Weights of a small mixture-of-experts language model, trained from scratch on English Wikipedia: 96 experts in each of 5 layers, a variant of SOAP for the experts.
Below are experts of layer 3 (counted from 0) of a mixture-of-experts language model. Rows are named up (a neuron's input weights, with its number) and show model dimensions 128-255. Each number is 128 + 24 x the weight over its row's rms, rounded and kept within 0 to 255. Numbers have three digits each.
Before each expert's rows: "gets" lists some tokens that make up at least twice as much of what it gets as of all text. This comes from a sample of Wikipedia text that the model never trained on. Tokens count by the router's weight.

# expert 88
gets: "ir", "ton", "gar", "ar", "am", "han"
up0:119163135096145134091110137054125147136119102110091085102159127135072143143148129137152127129138122116155132112108162122159099113114139136125129145138121113136123151109094117159167143084132141158138121158108184161128144113094104145139145111143134134116125155079133135153123114153139122142060128091121159144092136155124112134093116112150130122124142165118131177127116098116162129148083
up1:160159138092083102080158112099196150100161114097132139131129105158138150152136130100131155166124111136106123126128104128162202073120168152123128121129116160134119105129098127148086124111147117124089177089141135143163104126112169112113069105122106170141089151081168160123158152118156090099128144129142110103087071097099164149087106116105134127148143116103144122137137152115119097128130
up2:168119121113136080123103139101139120139131133095112138118087115111136167153118151121113152116113143101100099173141115100157131124155146101133148137136106052165099171196119153130073141099132135113173144160104142104102171117134140133158134114126148133128151107070112097102129138150153129162116160136138133123142160104130070108125108158127131145146095129086134134107127111151123125144174

# expert 27
gets: " he", " He", " it", " It", " she", " She"
up0:156130094123151161132154131146072114171097101091140106100095138127118150142114131114155140137112142130167112155160094094097122125144122158152111121132133157117106150140186134108146136084115062120140138160141144140118141145165107104114109098135112126166139122150166142156084127198208101110098195130120124140121092143156131147140135115103130167141060139105133129120136143082155113143120
up1:131154115092132140132150104112083090153140111111135146218167132122112160117142108118124190136135095141132141143158100118122105165093115091131085096099120155117192123124108086108176131159106116141134133156136132106152113127112162114102167139122114122160176119106105109129142151151095136116142191090146144146120164120106146094103130126126132134107140105157111128147111131144131145144114
up2:145063113088149104099143085117123104082126079125132194083181090113130118094145099120125109128107118171138150132157105149126095111108164122130149086153127139132127130169151160144157145142126131118163158115139119178120131086139079121123131140128119116139134168126178107118146097099107151128115146105141127083123117114144141110159126113118141090158160111140130120124167129151128106139116

# expert 65
gets: "i", "to", "ra", "ta", "o", "la"
up0:127144139123106129117158151068149125120123145127147131080149124159107106097124089151126156106108107104122120147126098171138155135170098178121119155115109129128154151160158100138161111182120140133133128117112111125128120164155103112117134122162128082087114123149135111148087125137104125095100170103124126101096113136128155152101097102108133096138146137116131105121113082110151155107152
up1:120139145142136082110123137100181090137135104137137127142121111125133146115125151144135140099104126129144170101123129122119143154148098133130146152107146135122138150126125172065178107136086123109110135125161087144119144147138129103115149141100103157078176069140155102096138149078112163141066142170131108077137138135132087132110133146096174094146128167176131132118133120159123088148095
up2:166164151176127152096164120131085167087105087114157089131109106124144135153147134123146111171199144090119125127145110078169132135106099115169137173192136119120115158113133137117109147109137149172081131140153114104202122131171163104128115081179136115075164145154096163097116111168142130168146122132116164133114094108130136101110143104147131155107145170157086103136092132141112148129144

# expert 85
gets: " of", " for", " from", " about", " between", " Of"
up0:136146146142116102142128064114110128107116128100162142142152157130151185123120155138075148144120124132146140134149120094127109109114097107116135142127113118149125101116108142122157153169115162116155102145134125157097164086168149167117096128112127158123165120065133101127135119132137134125145136128133106053052107105108126071119114086091167098087147110105183126174085137090123080133169
up1:103102174163105142138182140114080130155128128209156126161094121118120146131143155143165150130163099109129141123114144103129127132098142133115144119159119154067157131114119147149095119156155114157087148173126154133110139140134084104119155120136150133155116095118153138151126134160109143154113131132141145119119117150144123146122130103153104167156160120103133150121118133099090102100160
up2:128147089152123144132099143093127108093110166132105131138160161094134130150153118148132138130108137139108137151125136157113129138104157122115181125149147106109185136118146140160125125100093165123144143157139089098103143112123147126109161116054128136151145161189108143140120112142146110104091136161196121134147165182142175170099157110145164069108134108147092153107121121111124108155115

# expert 30
gets: " —", " –", " −", " +", "–", "°"
up0:150139110065129126163102119116123165157159116149132101145179130113116099134112137123143127100134154105096098156126130141157118163160141117092147148154158083078168111116097133080121161123123154158145142117127146118092137076120125109101132140129146147095144134157112153103170134113118118104113177118118103141153109128129180128142153074118138128123098070108122125156098127095104133101154
up1:144134137074107086148126160139172087135134134136130111122131115115134141100138158205140168123159103159103133119132112104125088147117120117098121139117132124125110135137094128150086121137130144121109120111129104146097101087154124173136124107135141169166131162102090087121146085090147117113125143116153112114147176136087112135161144103116141097077085140090128117140083123107175152114138
up2:162098169128146170098107163130156116127130150131116101120117102126089148122157131117133122106104097133167132166101104149129163131131096143108144136125135135127126132108176135110160100143133093126144115098134142111151174138156153124148116099131125129144103160105142132105120145112099147127112117132170112147151104102117143123124156114098133131142172132122140101135143110135121152132127

# expert 50
gets: "ed", " up", " out", "d", " made", " won"
up0:078157132179181153142109103169123109110138082115075152127160175119134132148155135124183156118101123126119125114110145104109078138176099135135135110145148113147119112093109168153134117152114140119117144130081120098146106135124123120116124090109147139139113116096107202124102152170149131134162134069091133144116147140150129132089089145168087131106126116128091167118112086163138116140164
up1:154145133153088149122125144152130099129122144176102169150126100131095133111136107181118120127115089116095130106134121131117112177145141115170116127112144112127160107126096136147134160140153123103151134118166112126114118140130096118112107083095135117128132139133077118095107174168171161124105150143139129121159105104121174124125170121130150141119175141106067127158101103122115072082150
up2:110128166146119084105113193087133118110113116126185130141140156145102121163125113119137168154116074111197129165157145112115134123138105110142145115127150114132118130111089134150128095152154132142097147115112147144150103169104108138097050147125095142137146094120144131114135129087144140139133115121138169131105129141141136115141119131148131118145114109130156142128149155160122114180104

# expert 38
gets: "e", "le", "ne", "ie", "o", "te"
up0:112110125142117096127145167114105137129146156127121118125097149138122137127122118115151149119100118167144115104133077182080119163153161092154121115136138110052145159095136100114180154103098133118159115126166153086132135106141122116144095124132145102122186143151111161131111132151133137156128096133150141119096114154134176167155134110108134108147157104121082132120165118109088133121101
up1:145092152163094122123124100193119113100157138141168113077130146154141175115130156155120119083158127145130146156087104093110075161094157143140130146109133052121102112109100122099115158155112131123136154135115150107134135138113081115177090103127096118141130120152123126077128124123106139143089107109129155164119122071169143120157138116111114135111117169152130096156098115109152097136138
up2:147114148159150108081136111145139148108140154113111087123136103161102143119132161102116159146143188129096129154117127119137168112128123149131098095121148116137133129146108114114158121144094109165157155095131144161159100103103117139125101159146127116136133100124111127115172142135145141121092090112153124164125107106135135139130097078072117135139133107102166149151101134128096146156129

# expert 69
gets: " with", " as", " for", " by", " including", " than"
up0:125120126095181151144123124115163102160120102105096145127151075123129128112177126165110154138110116129114124117135134092148102127149141161126110133106158103122157176128110167133126163119147144168184090139143122118110137144159167090128132164161110100143160151176111111127157145121081120138096084098127160086145115098089111169115111131119128166108118107155176101087096126132085142159099
up1:131150132177132178125148150144146125134122104140121150105112123166122134125107112096145093141127119111098142140132132133138144159142133159102150121099155110105128156082114157132158135130152108119150177128117106115109106137156110101162107122095101095140126129144095172123135123128131135096132089127143093129177131134143130121134122147091169155099111104141138158088104128151121115111088
up2:150112155119092098153090137141103086148157185142103124115129077157122120142099100143184093133132149143093165140153176126134114151064141117125137154151120114118149156105116139131147146079131110132135129118110113191064111134137177124144135162109113146132156113119130113117104126122129142157110122102120106166087144111140126144140128133121156112137095146136172101114154114095133162126117

# expert 9
gets: " was", " is", " were", " are", " be", " has"
up0:108106154155149105076141096156153104087120131120131140133131105116121161116131113116115165101163148166150123156127084136129131124154142120148134142138144131156160147168136101128169137122147147111150109149141104137055119151123110121132147103070082125190146119127127074137158122170150123175112091129116092134120126108108130132121154160168097155118182160116115154182157170170117101137131
up1:129145135114112172091088141118121151101089121136118158084148143118099157112140103132135148108117093109140131103110100124191141145131173140097101162121108142090151132159138109106130157127097150103066106113118137144137143125112101096102156118114117153074160130139124099130116112104145132119127101127112147108124144170152128147118136130119118143113099177087119152136119136119152128163121
up2:112140148153096145158139106134119114150186161101161098144115111169110149136118131120137107122170137145118114075111120151128144141164150164122144161120154081131106126136105091111109166087118170178092123122104116093148109103150118078132100139097135090126182113114128138120142126140139116126115145092125156153116122127129134138146131136110135121148124145133109131103164145122134106119133

# expert 4
gets: "ci", "op", "ic", "ur", "up", "dic"
up0:136108176111113096132132124103119136127108076097131120126107082137164114143161125140125127106128106163105109124084089092100114145161101163149127105139114110102129166149165117158129154101135110151120109050079123147096132181103117100094123154139099153176150099164144123149128113128170134095092159144136088112152162078123119097147089125133113098130135143146067116110145134154128115110112
up1:130112138131139158095092123169106105128134105122131144149101142186133157143093091173133137111084148139151095098113079123111145117142148141090127111167146127100163115106126126142120122123142151089109111138102174106128173127103096111123152120136119176112089108127164104059108154171139070094124133134109121122121112170077165143112101121090114139157119138138093113173106125165126120102083
up2:130118155102109129121104131140060103129142124091124147134104136141104109133129108142131146107131122121131112111142101145159095152122127115145106150180131110128112158119109157111091112128134154130127126120143156119133132130151128113125127126123122096119093163095125175107104168133131119096108148130115140140156119183100121127145146113121117125157131144173090137188163190169117136117156

# expert 61
gets: "5", "0", "3", "4", "6", "7"
up0:123099091150129110171107142129133132127132168151087133146136130165201107145101140130109126122112126125161114129120125161131082143114121167129131138127117105194123149118135148106127114129107143110164110172141101159159140130097126132103103155129101127112125082197113110135115126183133134096149142125162132121153157111117106143136116160083099145121147106170112134103117154161131121163137
up1:109119100090154111127133096128154087152130105141126150075107104134096099091111154120135126153098114128100095109117070113151090129130171100127104171177158153063109146118129175115122130123108135146119116144130110132142168168092157127169123059112113158163147093141153132176109142113148117166083128152082102124105152130141094106090144173138147174077145134130122115114145116099135114124098
up2:120125111122130133110110110141112113103144152120110121118114120139148094147126120136146119165138108107093103130101098114116105133133159128108094149131174129105109132120132118103124120123162106147145098145138150109139166148138173119118132149098125099130135159148136105095116122148110140159142104166095142098140128078118099144126175124107109081114125138139105086156170100139138087109117

# expert 43
gets: "0", "5", "4", "8", "7", "3"
up0:125151108086123161114101096129092149141146090170157108200138097140166139107075115079158104069128119137132134135174152134142128140156110133154133136112137114150111146129119137175129096152116154148130121110128127170143126171109163130125085130157146172115087116096111153143083127147164133109098128129140181118068125088139113114151152134133131160110114165094116105116119140135113065123155
up1:147121131118156139124147124133145175152108158100073118140099111142135126103141159130166072147149142119163163135128124109126165139171153103123123097146118147113107108142153126175192100125157139080098122126133136104159098153115091132156158124121112109165179158105137130104095133124143092115083148106126119126148087115107147090161137162145193126107139138113171183140154171142069091111143
up2:079103080158125106089127162097107148117144131135189137091174149107112134086104122140174145134127125193082128118082144135137092154122159164139156112138171155161146136167129083168123150100099164145124135110144109136110113115188095116126119118116115115123124098151123174130120119141116154106117147146096164109154164114122156146156133116145114111158111136155129135142135134120116098123135